{
  "n_layer": 9,
  "d_model": 448,
  "n_experts": 64,
  "experts_per_token": 6,
  "d_expert": 64,
  "d_shared_expert": 384,
  "activation": "squared_reglu",
  "moe_layers": [1, 2, 3, 4, 5, 6, 7, 8],
  "router_score": "softmax",
  "normalize_top_k": true,
  "routed_scale": 2.5,
  "balance_loss": 0.000392,
  "balance_bias": true,
  "router_noise": 0.1,
  "router_cosine_scale": 14.0,
  "init_std_router": 0.0152,
  "lr_router": 0.00036,
  "vocab_size": 50257,
  "norm": "rmsnorm",
  "norm_eps": 1e-06,
  "tie_embeddings": false,
  "optimizer": "soap_variant",
  "lr": 0.00484,
  "beta1": 0.95,
  "beta2": 0.99,
  "batch_tokens": [131072, 262144, 524288],
  "seq_len": 1024,
  "train_tokens": 393600000,
  "steps": 2464,
  "dataset": "wikipedia_en"
}
Below are experts of layer 2 (counted from 0) of a mixture-of-experts language model. Rows are named router (the router's row for the expert), gate (a neuron's input weights, with its number), up (a neuron's input weights, with its number) and show model dimensions 168-223. Each number is 50 + 10 x the weight over its row's rms, rounded and kept within 0 to 99.
After each expert's rows: a language model's description of what the expert responds to. This comes from a sample of Wikipedia text that the model never trained on.

# expert 62
router:44 57 61 63 36 61 46 63 58 58 56 64 46 50 52 43 52 38 51 45 59 34 51 52 38 74 66 51 44 38 50 54 40 47 58 72 41 50 40 65 49 41 42 33 45 51 61 43 61 51 44 29 43 68 62 46
gate0:37 61 45 37 47 47 43 48 59 49 39 51 39 58 38 58 72 59 32 54 69 57 45 35 44 63 38 58 49 53 31 52 52 64 42 54 53 34 59 44 55 47 40 38 64 46 53 59 40 52 57 24 30 52 34 71
up0:54 57 36 37 42 43 55 42 54 48 51 51 40 52 43 63 62 45 40 54 64 57 46 42 46 46 40 58 40 41 32 41 46 59 56 56 57 41 58 62 70 40 41 39 50 35 54 42 48 56 57 25 35 67 51 63
gate1:55 63 60 58 41 51 46 55 53 42 46 43 39 57 57 53 44 50 58 49 40 63 52 48 56 38 26 50 54 54 39 65 57 44 51 57 50 38 49 39 51 56 38 40 70 59 68 50 39 55 53 17 25 57 52 47
up1:61 54 59 34 42 32 55 44 52 53 28 35 51 46 52 49 42 66 45 58 34 40 52 61 44 41 48 55 46 50 43 72 61 49 48 52 52 29 52 46 52 41 41 59 64 45 53 41 44 48 53 27 46 49 40 56
gate2:55 45 45 44 60 45 53 45 48 37 55 42 56 66 51 48 46 54 33 60 48 62 38 53 32 47 51 62 59 42 39 37 44 51 60 57 64 48 63 41 66 33 62 58 69 44 53 53 39 43 57 57 48 53 42 56
up2:55 51 42 42 65 47 37 54 53 42 58 49 41 52 46 45 37 63 43 41 51 67 31 56 30 32 49 62 47 32 41 44 48 48 68 42 61 48 62 57 58 36 62 46 69 40 67 39 35 49 55 57 53 47 43 36
What it handles: Verbs after subjects like city had or lists, coordinate slashes, and heading words such as Votes, Albums, Singles, details.

# expert 20
router:39 51 51 42 55 64 63 33 50 43 25 50 54 55 51 51 45 50 61 58 53 37 46 56 37 64 43 57 63 39 48 48 39 58 52 45 52 63 44 26 56 50 45 58 38 45 49 44 35 54 54 49 49 49 61 47
gate0:55 55 52 53 42 57 49 75 67 40 64 43 38 48 43 48 53 57 53 40 53 53 60 47 59 55 39 56 75 42 44 60 66 70 42 63 43 42 59 39 45 57 50 48 58 58 57 57 51 44 55 54 47 38 46 50
up0:56 41 48 57 37 52 50 73 51 44 51 43 22 53 48 45 47 50 52 35 67 45 70 54 47 64 31 52 74 51 47 58 64 73 43 66 50 56 55 36 56 55 52 45 54 51 54 49 49 57 38 41 51 37 48 48
gate1:40 51 55 50 55 37 48 42 50 51 58 55 50 33 35 31 43 36 55 44 40 37 46 61 58 59 53 53 63 50 60 59 39 42 38 37 44 52 54 58 53 54 52 48 42 30 46 54 45 58 51 53 72 42 36 31
up1:63 54 46 46 41 64 49 54 55 50 46 46 48 67 56 70 57 60 40 53 61 66 55 43 41 42 43 48 38 48 36 45 62 55 60 61 60 51 47 46 54 43 45 50 60 67 53 49 53 43 55 48 28 56 63 72
gate2:58 56 46 49 52 62 35 59 42 35 80 50 35 64 35 48 50 43 44 53 55 58 63 37 41 44 54 58 56 64 46 46 64 57 38 43 62 44 41 56 58 51 46 59 59 50 49 40 61 56 48 42 31 50 58 43
up2:63 51 35 50 50 63 35 64 58 54 73 61 48 59 32 43 59 32 45 49 51 57 53 41 43 36 74 53 59 55 57 54 56 47 49 49 55 44 71 58 59 40 49 56 61 57 54 38 81 59 43 40 25 42 51 43
What it handles: Colons before quotes, lists or infobox values, and commas, periods and linking words like as, while, since, if, because.

# expert 54
router:68 34 50 33 55 51 57 28 63 53 33 54 48 61 30 59 58 61 56 52 51 52 49 62 35 48 54 47 53 39 45 50 48 51 48 51 47 48 50 56 37 43 28 60 37 39 54 40 51 60 56 47 40 44 44 31
gate0:47 55 41 67 52 57 48 45 50 53 57 59 40 60 52 58 63 39 58 55 45 54 49 33 44 62 42 48 47 61 41 53 44 45 36 40 50 55 50 43 61 62 51 36 49 60 71 68 58 48 64 30 61 61 55 43
up0:58 55 31 60 40 51 41 42 49 59 44 72 53 51 57 36 44 48 53 77 60 48 53 46 60 38 50 66 48 50 34 50 58 51 44 54 52 46 55 41 48 54 56 38 50 57 51 56 54 37 17 47 46 51 69 42
gate1:45 52 39 52 56 51 47 53 55 48 41 43 55 59 43 44 66 44 60 59 59 43 53 55 50 43 41 59 49 42 47 57 45 45 46 73 60 33 54 53 56 49 32 37 56 47 54 27 48 48 53 69 63 44 53 39
up1:52 43 59 62 41 58 55 57 55 56 40 38 46 53 50 47 33 32 55 49 40 60 53 49 61 65 64 54 53 58 55 47 41 56 28 41 52 69 41 42 43 28 64 65 55 43 51 62 52 31 00 55 46 42 60 57
gate2:53 54 62 32 54 44 49 46 52 33 67 45 62 55 54 54 58 49 42 46 55 59 59 50 42 57 41 64 63 60 49 52 46 40 45 46 46 44 57 46 61 53 53 56 64 38 63 44 51 32 60 33 36 47 49 36
up2:57 56 55 24 55 45 41 59 52 33 50 64 54 54 57 46 62 54 45 52 47 52 47 45 25 54 37 49 46 55 56 46 46 38 38 37 48 42 70 48 63 60 69 58 54 45 63 62 49 39 70 38 42 43 48 36
What it handles: The particle de in names like Vincent de Paul, place-name starts such as San, North, Los, El, and pipes in tables.

# expert 58
router:57 65 62 50 63 50 67 37 46 52 28 35 44 43 59 41 42 30 51 42 42 43 45 52 46 47 40 39 50 47 43 53 64 55 62 46 40 57 49 64 66 48 45 59 57 54 56 57 51 53 50 39 42 56 64 63
gate0:50 47 40 47 59 60 42 30 55 44 51 53 29 69 32 52 55 44 44 42 47 73 63 40 36 49 49 63 51 34 37 50 55 57 52 55 43 42 59 52 49 57 22 40 57 45 54 42 48 50 41 42 34 43 68 39
up0:52 45 29 36 58 58 42 26 47 36 61 45 41 50 14 48 59 41 42 31 56 70 52 46 42 45 52 49 72 34 38 66 57 53 54 46 47 43 60 54 54 52 31 43 48 42 64 48 52 63 49 39 42 36 74 43
gate1:34 45 44 64 57 31 59 47 58 51 33 58 56 54 50 71 45 37 56 60 48 57 35 53 42 48 48 55 60 52 48 60 54 52 42 50 52 42 50 39 47 49 34 40 69 44 52 51 43 55 52 19 46 50 51 73
up1:48 53 28 36 56 56 51 63 41 54 50 41 47 49 41 42 55 44 55 45 35 52 43 38 69 50 51 49 58 59 47 48 56 30 54 40 61 57 44 41 44 55 32 37 64 50 53 38 23 53 44 62 37 41 58 47
gate2:61 50 68 54 46 43 57 65 51 58 71 47 55 51 50 44 49 35 47 53 35 49 49 54 57 58 51 37 62 42 60 45 45 53 50 71 35 56 47 49 29 34 68 54 39 52 43 49 43 54 44 43 41 52 57 64
up2:56 46 66 56 46 44 59 70 51 61 65 46 56 44 51 42 47 33 54 52 30 47 46 54 50 58 50 37 63 44 66 47 52 45 52 70 35 60 49 48 24 35 65 56 37 59 45 47 43 54 47 44 43 48 59 63
What it handles: Commas ending clauses or phrases in prose, such as after dates and place names, plus and, but, while and ),.

# expert 41
router:58 53 46 62 53 45 58 59 49 46 49 38 43 46 53 44 43 54 39 44 25 54 39 45 50 42 62 48 73 64 34 53 50 38 44 54 50 34 50 57 51 47 61 69 42 53 54 32 56 45 45 42 53 33 47 62
gate0:59 53 45 51 47 42 57 24 52 45 52 55 59 56 52 48 46 74 57 31 48 62 54 51 43 51 58 71 41 39 60 54 54 70 44 64 59 31 52 54 45 38 50 57 54 44 50 35 48 51 54 46 36 48 42 38
up0:41 49 51 47 48 52 40 67 51 53 46 45 43 54 51 58 58 28 45 74 57 43 48 43 63 42 44 37 61 58 41 47 47 36 60 39 43 72 53 36 51 63 45 40 52 52 55 70 58 50 50 56 58 57 61 58
gate1:43 40 39 41 40 44 35 67 55 25 46 26 54 40 40 51 48 55 49 57 53 40 63 34 49 44 46 51 43 45 49 48 51 49 40 48 56 41 58 45 47 47 56 54 51 62 54 58 39 47 40 39 50 50 45 59
up1:39 61 35 50 47 53 38 80 35 53 51 37 33 45 53 54 49 38 46 47 39 55 55 39 50 53 38 56 76 52 57 32 32 62 46 69 48 51 48 56 49 52 34 48 52 46 66 70 46 45 31 33 49 25 41 56
gate2:32 37 39 74 34 47 57 41 38 42 60 36 36 58 70 67 54 54 32 56 59 68 55 36 53 54 52 60 57 51 64 68 38 61 54 47 53 27 48 45 47 58 56 43 53 59 53 57 45 40 50 39 40 57 55 55
up2:58 57 64 50 56 47 36 32 42 52 45 39 42 56 47 54 68 61 44 39 42 44 34 56 49 47 57 53 55 38 50 36 46 58 62 47 50 46 55 55 37 66 58 50 49 55 50 31 46 67 77 31 42 40 58 54
What it handles: Month names and the comma after a day in dates, such as November 8, 1987, plus commas, dashes and pipes starting list or table rows.

# expert 30
router:53 58 57 48 41 65 60 54 44 56 45 44 57 39 39 50 50 55 49 52 57 47 52 51 46 55 53 58 60 57 55 48 41 46 42 54 45 45 46 43 54 42 56 49 52 51 43 36 60 38 65 51 46 54 55 42
gate0:52 60 53 39 51 77 43 57 46 43 49 50 51 51 68 56 54 39 50 41 67 55 50 43 54 57 78 66 59 49 45 36 59 33 49 36 68 48 66 44 53 48 35 59 57 42 49 24 62 56 69 45 49 42 29 47
up0:44 73 56 35 67 72 41 56 47 46 57 50 53 45 57 57 46 53 43 37 55 52 44 51 46 66 67 62 56 58 48 38 49 38 35 34 63 38 69 53 51 45 39 55 61 33 48 21 47 53 68 43 46 38 31 42
gate1:43 69 57 62 58 49 40 37 47 43 41 39 47 51 48 52 50 62 63 55 61 67 61 38 53 48 37 53 53 36 45 56 48 43 52 51 54 47 51 59 53 68 34 42 58 32 52 57 50 29 52 47 45 33 40 39
up1:46 46 47 56 50 50 60 48 62 62 43 57 51 47 47 31 43 53 62 44 71 30 44 48 48 67 78 37 60 46 59 71 60 51 52 51 71 53 54 44 50 57 49 57 54 35 56 50 43 47 44 66 33 51 54 34
gate2:40 50 33 56 46 42 51 52 54 58 69 56 52 63 47 37 37 37 41 65 56 47 47 51 63 59 71 43 33 53 60 43 64 31 46 41 41 48 57 58 54 35 34 42 39 59 50 44 57 67 49 50 54 52 57 42
up2:56 40 64 53 52 59 44 50 44 34 34 44 42 47 58 65 64 57 56 36 49 58 48 42 36 38 31 52 59 48 44 61 36 75 56 57 60 47 48 44 50 67 59 65 63 44 54 61 41 28 47 52 45 43 40 54
What it handles: Forms of be and have (is, was, be, been, has) right after a subject, as in He is or would be known.

# expert 50
router:46 40 48 62 66 40 67 54 50 34 47 57 51 63 33 31 25 40 55 39 52 51 51 48 48 54 40 53 39 64 49 48 60 54 41 47 56 45 52 55 41 43 44 46 35 50 37 60 80 49 47 75 46 54 59 28
gate0:77 60 59 54 65 49 51 32 44 36 50 32 59 54 63 51 49 72 60 43 54 62 71 38 49 73 38 66 61 48 39 57 43 46 49 54 67 58 54 50 46 50 48 56 64 48 37 48 48 23 33 42 27 42 47 44
up0:12 55 31 52 38 44 57 44 52 54 46 49 62 40 56 42 54 55 58 50 57 45 49 50 46 37 53 50 53 69 42 49 48 56 41 43 37 41 49 44 46 27 60 61 34 60 56 55 53 52 57 41 40 42 51 48
gate1:45 67 43 38 77 46 47 57 56 33 70 41 51 38 42 58 66 44 41 47 53 56 54 45 45 47 43 48 28 40 53 53 42 41 43 69 50 75 61 35 57 56 50 49 65 43 63 48 37 44 54 53 53 69 41 45
up1:46 62 44 41 77 49 42 54 54 37 65 47 58 46 45 57 65 49 51 34 52 60 60 40 44 51 48 42 28 38 49 50 49 39 49 65 54 72 60 40 60 61 45 46 59 39 61 46 38 45 47 52 63 56 39 39
gate2:43 56 54 43 57 49 31 59 56 34 49 39 49 49 60 52 57 55 64 50 55 65 55 45 39 48 29 56 48 47 34 52 39 41 32 68 40 61 55 46 59 65 40 52 61 52 49 51 38 41 44 33 50 47 48 63
up2:56 52 55 47 57 51 35 61 65 30 52 49 44 42 50 53 51 52 63 40 57 71 54 38 40 43 33 45 43 44 38 50 50 38 43 65 42 57 44 48 56 59 48 64 57 45 53 47 52 31 28 28 65 45 51 61
What it handles: Single letters and short pieces inside foreign or rare proper names and species epithets, such as Axmed, Sarangani, Kifissia, triangulare.

# expert 32
router:54 50 45 45 45 46 64 62 56 62 40 61 33 39 36 41 45 56 52 58 66 60 51 65 45 49 53 57 76 50 67 72 65 36 70 58 52 53 62 42 48 56 59 40 58 53 35 49 35 55 51 75 52 55 53 46
gate0:65 50 37 48 44 66 44 46 57 48 56 47 56 55 42 45 65 55 41 37 56 55 38 27 41 55 59 43 34 44 42 50 27 52 51 31 65 58 39 65 55 55 40 52 63 37 45 50 37 42 37 37 44 71 50 57
up0:43 43 66 56 46 65 53 51 58 52 47 53 48 53 55 41 51 50 38 37 47 53 64 46 44 53 59 39 50 60 43 73 49 45 47 36 45 24 51 69 58 58 56 71 65 58 51 57 58 57 68 46 56 45 47 62
gate1:47 63 55 40 55 61 52 56 57 45 61 47 45 51 60 55 50 62 45 52 61 53 52 31 37 56 43 81 35 28 57 47 37 62 47 60 60 54 48 47 60 52 35 63 67 40 58 54 50 42 44 42 35 49 38 50
up1:56 72 48 47 49 60 51 43 38 66 46 47 50 40 43 37 52 66 64 58 64 47 59 39 41 60 41 69 29 40 51 29 40 49 43 64 48 55 44 45 56 51 51 71 56 47 53 43 54 40 49 44 33 54 44 49
gate2:48 57 56 44 53 39 58 38 70 43 80 66 67 45 46 48 47 37 43 60 68 38 60 47 47 74 51 58 39 44 52 50 58 37 37 74 59 48 47 37 53 43 43 51 46 47 47 58 77 54 75 57 51 52 50 28
up2:55 47 41 54 54 62 48 56 28 54 18 36 30 59 53 55 56 62 53 42 28 63 38 55 48 30 50 38 63 57 44 52 43 71 66 22 39 54 49 66 53 54 53 48 54 51 53 40 24 45 22 41 49 48 51 68
What it handles: Hyphens and dashes inside compounds, ranges and list bullets, such as rosa-sinensis, k-tuples, 2016–2017, plus mid-word pieces of foreign names.

# expert 11
router:51 54 67 47 49 67 40 60 42 51 56 50 51 49 52 54 57 50 51 51 41 45 40 44 50 61 73 47 50 29 63 55 61 46 73 55 42 66 55 61 52 65 52 47 35 56 53 32 59 43 39 56 42 53 60 43
gate0:63 48 36 44 54 62 37 57 63 40 62 56 49 64 39 47 57 61 48 37 63 64 50 42 46 37 31 59 40 32 36 71 48 59 55 48 45 46 50 46 59 40 47 54 71 46 54 62 44 58 30 30 46 45 46 48
up0:65 55 44 37 51 47 19 68 63 35 65 49 50 55 34 43 58 81 40 40 53 59 50 50 41 43 38 56 44 54 48 66 48 47 61 49 46 45 48 55 61 36 47 51 68 58 65 57 46 49 31 33 46 52 62 48
gate1:36 60 66 46 41 54 49 36 68 54 42 50 55 57 54 46 60 60 45 74 40 57 56 52 50 47 46 53 51 80 35 50 49 62 37 47 67 42 56 27 50 47 55 48 59 41 51 45 48 65 57 50 53 53 48 70
up1:65 50 47 52 37 57 53 54 32 73 50 56 43 36 57 54 49 61 49 48 44 53 48 53 61 36 49 48 57 40 41 58 56 45 54 20 41 58 57 54 55 47 48 87 43 56 42 39 48 46 44 43 44 44 54 48
gate2:53 57 37 51 52 40 43 26 55 44 57 50 47 58 56 46 61 54 27 48 48 58 55 54 47 50 28 48 68 44 37 50 52 55 43 63 46 35 50 51 58 62 45 34 48 44 59 53 56 36 39 54 35 55 41 58
up2:61 46 39 49 49 41 36 16 47 44 55 44 55 65 54 48 55 56 42 46 39 48 56 61 42 60 29 53 50 39 36 46 43 40 35 65 37 43 42 57 54 64 40 33 52 48 63 53 48 35 37 60 28 63 30 53
What it handles: Subject pronouns like he, It, She, This, and common nouns right after the or a, such as music, water, Electricity.

# expert 53
router:42 50 42 38 44 56 54 57 58 44 37 50 43 32 49 70 41 68 56 64 42 59 30 46 36 50 54 65 58 41 50 46 44 31 46 55 82 38 43 43 44 44 59 40 60 44 48 41 38 52 53 55 61 66 44 57
gate0:64 54 47 38 61 48 56 46 65 22 41 55 41 55 54 40 56 49 41 41 56 50 58 49 40 55 43 68 43 61 52 68 53 44 58 34 50 55 61 39 46 42 39 38 54 35 62 46 67 43 61 17 52 42 49 52
up0:41 56 66 57 54 35 52 59 52 34 39 50 47 59 51 49 53 57 49 52 49 43 52 56 59 49 46 53 69 58 58 66 29 50 49 54 57 29 48 59 64 69 44 50 45 55 46 43 45 48 70 48 34 51 35 49
gate1:36 55 38 49 66 74 42 61 52 38 68 47 57 68 60 50 58 47 48 38 54 62 70 05 44 51 53 41 46 36 42 48 40 61 44 36 52 48 57 46 58 45 38 58 65 56 50 52 34 53 45 41 40 67 45 52
up1:48 49 54 46 54 36 53 67 44 49 40 47 49 44 49 41 60 50 42 33 40 38 54 58 31 47 68 59 27 51 54 47 79 68 60 53 45 41 52 70 54 69 60 41 38 41 58 58 66 55 42 59 69 60 55 41
gate2:38 27 37 41 39 45 74 67 37 47 37 36 53 55 43 67 36 41 57 52 51 43 38 52 54 51 58 39 57 48 61 58 45 43 54 35 67 33 50 25 42 52 50 49 68 57 35 65 56 41 56 64 60 57 59 33
up2:37 30 37 32 37 46 75 68 40 50 34 38 56 56 43 67 38 39 55 49 50 42 39 49 56 55 57 42 56 50 61 62 44 43 50 34 60 32 50 33 43 52 53 49 65 55 36 65 55 43 52 62 60 54 62 32
What it handles: Linking words such as such as, but, However, known, well, due, plus pronouns he and him, mostly mid-sentence in prose.

# expert 10
router:37 59 43 56 55 35 46 47 36 34 38 45 48 43 78 54 46 74 44 61 72 43 46 57 47 49 54 58 35 42 44 54 58 54 43 41 38 60 31 61 53 31 58 73 42 57 60 53 44 68 61 41 39 73 42 50
gate0:49 34 64 40 62 50 51 49 51 45 43 53 53 50 54 56 55 49 46 51 32 50 64 32 50 39 25 57 52 47 33 41 50 31 47 53 49 53 41 63 56 52 32 49 56 50 54 42 37 53 61 44 56 63 37 53
up0:52 54 49 43 35 38 45 58 48 60 64 52 57 49 53 49 47 61 61 54 56 46 51 50 58 46 50 31 44 61 58 59 60 66 50 35 50 63 38 48 43 50 57 52 56 45 58 57 63 59 29 52 57 54 59 43
gate1:49 37 37 35 63 50 59 44 49 50 57 42 56 43 44 76 53 67 52 46 44 58 41 50 56 52 44 71 55 62 50 52 32 47 38 48 35 47 64 71 61 43 49 35 66 51 40 51 58 46 60 55 31 42 41 54
up1:44 63 55 58 47 50 40 52 52 47 46 60 46 62 59 32 48 37 44 56 56 44 55 42 43 47 59 36 48 38 45 42 67 63 59 55 67 57 38 33 41 55 44 55 32 48 64 49 42 43 40 46 59 63 63 50
gate2:53 38 40 43 44 50 43 59 52 47 57 46 49 45 41 30 55 58 50 50 73 45 48 40 51 46 61 36 46 50 42 36 53 48 52 42 65 53 67 54 69 50 34 58 48 60 51 43 48 54 70 38 44 37 52 60
up2:54 39 45 21 52 61 42 51 49 54 52 53 56 53 26 45 57 56 42 64 66 40 57 60 57 45 63 35 36 54 47 52 51 37 46 45 56 42 56 51 63 43 42 55 51 52 48 52 39 56 53 43 36 23 44 60
What it handles: Relative and demonstrative pronouns and conjunctions in running prose, such as which, this, them, and, plus table pipes and -ly adverb endings.

# expert 28
router:47 52 53 47 51 35 43 61 42 49 64 47 47 43 57 59 56 58 40 56 50 55 45 46 43 38 62 69 37 19 53 46 59 47 63 48 35 47 46 62 63 43 56 41 55 38 64 45 46 49 45 67 61 58 52 57
gate0:65 38 48 52 29 48 46 64 59 44 50 53 58 49 44 51 38 42 25 42 54 48 49 43 48 53 47 62 44 53 33 43 47 63 48 41 52 60 43 62 37 51 60 67 51 46 52 37 42 52 30 30 46 47 43 56
up0:38 62 52 51 71 58 55 30 42 50 49 51 39 54 53 53 65 57 71 54 47 54 46 53 49 48 54 42 62 47 63 56 47 38 51 58 46 44 59 41 62 53 39 30 49 50 52 67 61 45 66 68 50 54 56 46
gate1:53 57 46 35 46 42 59 46 49 59 37 57 53 45 07 46 34 56 56 48 49 51 42 38 44 34 54 43 38 42 14 39 42 44 46 31 57 35 56 58 49 39 51 25 46 38 42 68 65 60 21 43 41 53 60 69
up1:53 56 45 43 38 40 58 53 50 62 38 56 53 44 07 48 35 57 60 48 46 50 44 40 49 32 63 43 42 49 15 43 49 45 47 29 57 42 54 61 45 38 52 28 41 45 38 69 67 61 20 47 49 52 55 66
gate2:29 58 35 66 62 50 57 48 41 47 42 59 61 55 47 41 54 62 31 45 69 56 39 49 50 57 49 58 51 50 40 62 45 39 59 53 63 55 61 44 63 48 52 59 60 50 53 42 54 53 52 41 48 63 14 45
up2:33 54 35 62 59 46 57 50 40 52 39 62 64 49 44 42 48 61 38 46 62 53 40 54 55 54 50 60 52 49 45 59 47 44 55 55 66 53 53 41 58 52 53 61 55 53 47 43 53 54 51 42 53 70 23 47
What it handles: Ordinal endings after numbers, such as 32nd and 95th, plus the, time, two and word pieces in dates and counts.

# expert 60
router:74 41 45 42 60 71 50 23 53 47 55 57 59 48 43 72 48 56 56 69 39 56 47 62 48 47 49 47 35 55 33 50 59 58 52 48 32 51 36 47 60 47 42 50 63 51 47 40 61 46 24 60 44 52 27 46
gate0:49 46 40 43 50 47 61 60 46 49 68 45 46 59 41 44 48 38 37 44 52 52 51 42 40 40 42 63 49 41 53 23 46 65 51 47 56 75 65 50 71 55 44 34 50 43 64 38 47 38 50 60 27 60 50 63
up0:45 53 52 50 48 43 39 52 56 49 35 35 59 41 61 47 53 45 52 70 63 59 47 27 48 75 40 29 49 56 63 40 71 58 54 50 46 54 40 52 39 44 62 64 40 41 57 56 28 43 67 32 47 71 46 54
gate1:52 48 41 54 35 55 53 48 52 38 56 79 48 52 52 49 29 43 45 51 56 64 53 33 49 54 34 56 56 38 46 68 47 47 03 61 40 36 62 48 61 42 59 42 63 40 54 42 47 42 56 66 52 55 50 49
up1:62 40 63 47 58 39 51 47 50 51 41 11 61 52 51 46 45 54 57 43 41 33 46 60 47 49 71 47 42 53 58 32 42 53 69 43 55 88 42 54 22 57 39 56 38 57 45 59 48 64 59 38 40 48 51 54
gate2:48 60 37 53 46 32 56 28 31 58 49 53 37 55 59 45 47 43 51 30 51 70 42 31 52 56 58 60 50 66 29 42 46 55 36 31 33 33 53 70 35 54 59 65 52 51 38 61 60 42 45 50 59 63 57 68
up2:49 45 64 46 54 60 43 67 69 43 51 38 64 47 37 50 45 58 51 65 50 29 60 69 47 45 40 43 54 33 73 58 53 48 63 69 64 67 53 31 70 48 42 37 48 51 64 40 38 60 51 47 40 38 46 34
What it handles: First names such as John, William and Margaret in lists and tables, plus the period in Mr. and Ms. and the N in coordinates.

# expert 0
router:50 46 39 60 43 55 53 54 46 54 51 51 65 40 62 57 44 45 66 38 40 61 39 46 50 28 41 53 42 42 47 30 52 59 65 61 48 47 42 55 53 42 60 69 57 42 37 62 55 32 46 43 42 38 45 71
gate0:57 49 59 39 58 50 36 48 57 45 51 51 39 50 44 38 51 41 41 37 76 60 60 34 48 47 47 60 30 44 32 43 47 40 41 62 57 64 41 53 48 51 50 49 64 18 47 56 54 51 32 60 63 44 47 53
up0:42 47 49 59 40 55 60 55 46 53 52 53 56 59 72 58 53 49 64 56 30 43 43 65 52 51 58 41 65 53 72 62 60 50 61 37 44 50 64 47 55 45 54 58 43 72 53 51 58 56 76 38 45 51 56 44
gate1:56 58 46 47 39 56 47 58 47 60 57 50 33 37 56 50 54 60 51 42 50 41 42 55 49 44 75 43 49 51 60 59 55 72 53 42 46 56 40 56 63 52 54 67 53 41 51 44 36 63 71 54 53 34 66 48
up1:40 45 46 54 60 33 53 49 49 42 41 52 69 62 42 55 51 48 48 55 42 48 58 51 52 54 22 50 57 50 43 38 45 37 50 63 61 43 54 45 31 43 43 39 45 53 44 42 67 40 21 47 43 63 27 59
gate2:44 51 60 48 50 57 58 24 65 63 51 52 51 77 44 49 40 51 51 36 42 50 53 54 46 55 50 52 44 31 42 60 48 38 28 48 46 36 46 57 56 55 46 28 72 44 59 48 60 59 57 59 51 44 57 52
up2:59 47 51 47 51 38 54 57 57 57 61 61 55 54 47 49 53 29 56 53 42 31 59 50 45 21 34 41 45 41 30 57 47 36 55 56 51 52 52 26 61 52 59 36 51 61 52 57 46 61 43 60 52 61 46 47
What it handles: Single consonant or short consonant-cluster pieces inside rare names and words, such as Rip-c-ord, Mes-qu-ita, Honey-c-utt, ascor-b-ate.

# expert 4
router:63 44 50 73 47 64 43 64 57 48 61 48 41 57 72 48 60 52 53 57 46 65 48 60 52 41 50 60 49 45 47 63 51 52 54 30 57 61 55 43 64 65 56 34 41 38 38 51 57 44 30 45 47 40 33 50
gate0:38 51 43 48 42 51 49 38 53 42 53 57 65 57 52 54 63 59 51 53 50 66 39 46 41 47 26 45 41 58 47 57 45 51 49 56 46 44 64 50 38 36 49 51 68 57 54 25 60 40 58 57 34 60 36 37
up0:70 46 54 54 59 50 40 58 52 54 43 44 31 55 45 47 37 61 49 40 44 36 45 54 60 45 64 49 63 33 47 40 51 52 55 51 40 53 43 52 57 63 48 55 48 38 42 79 32 71 34 47 64 37 76 53
gate1:42 49 73 33 62 37 54 43 42 45 46 53 64 45 53 56 45 44 30 47 52 44 60 35 62 52 46 76 44 45 46 49 49 42 50 65 36 55 43 56 61 58 53 40 58 58 34 53 43 48 54 55 53 60 48 51
up1:44 53 69 47 40 50 43 49 56 28 43 56 68 41 59 57 59 62 41 61 51 50 57 41 55 47 44 63 43 46 48 41 41 49 54 64 38 69 44 49 42 56 53 45 56 58 37 65 45 47 45 49 59 52 53 59
gate2:50 42 44 33 55 53 29 47 48 42 51 45 60 47 47 60 63 58 45 49 29 55 44 33 41 64 51 58 43 51 42 48 53 54 46 23 60 45 40 56 55 39 50 59 65 38 68 63 52 48 61 46 42 59 50 52
up2:09 48 62 58 52 48 50 47 46 55 40 59 60 58 44 53 72 50 48 60 39 34 45 60 50 59 41 49 49 43 57 51 51 14 52 47 19 67 52 51 46 45 57 46 30 59 50 58 43 37 68 60 54 40 62 47
What it handles: Given names and the name pieces after them in credits, lists and tables, such as John, George, Michael, plus dashes in life-date spans.

# expert 42
router:40 45 85 61 61 56 58 54 56 56 53 67 47 54 50 41 38 55 40 42 40 46 56 46 59 45 54 43 54 45 53 38 50 44 41 55 47 51 52 55 55 41 46 55 23 54 64 51 62 52 37 41 47 49 52 61
gate0:51 51 54 45 52 54 47 51 49 43 51 51 39 61 56 56 48 52 44 50 57 52 47 34 32 44 32 56 63 44 43 39 49 56 54 55 53 50 50 42 50 52 48 49 47 49 54 55 42 46 52 51 44 62 44 52
up0:42 44 57 51 46 63 64 58 61 47 51 60 50 47 57 56 46 58 52 45 47 59 45 36 61 42 32 57 62 43 39 45 49 33 37 50 44 31 52 41 43 38 52 47 49 54 49 55 48 35 50 53 41 62 44 48
gate1:55 66 42 60 45 47 65 46 42 46 57 40 61 39 55 57 47 55 53 61 46 73 46 51 48 57 45 65 54 58 50 38 66 55 31 49 55 54 55 49 50 36 58 44 38 63 73 33 42 50 43 55 47 48 38 38
up1:56 66 46 66 47 46 71 43 45 40 51 43 69 30 53 50 46 54 50 56 47 68 51 53 48 58 48 58 53 62 53 35 62 53 26 52 51 47 54 52 50 45 54 46 28 62 69 34 46 46 45 52 44 47 43 38
gate2:41 57 37 40 60 46 60 60 59 47 62 40 53 65 47 58 35 50 47 45 48 67 39 40 36 60 33 66 47 51 44 46 40 31 40 63 37 55 62 61 62 40 46 40 58 41 60 44 41 41 48 50 37 57 42 43
up2:54 40 55 47 51 48 46 49 53 61 37 49 58 46 61 39 48 51 54 43 55 43 54 52 74 51 68 34 58 51 69 48 52 62 45 56 54 62 41 47 31 52 61 46 33 54 44 60 54 60 42 58 67 52 43 59
What it handles: Vowel and short endings of non-English names and words, such as Sin-u, Ilor-in, Gr-illi, Tippeliga-en, often in tables and lists.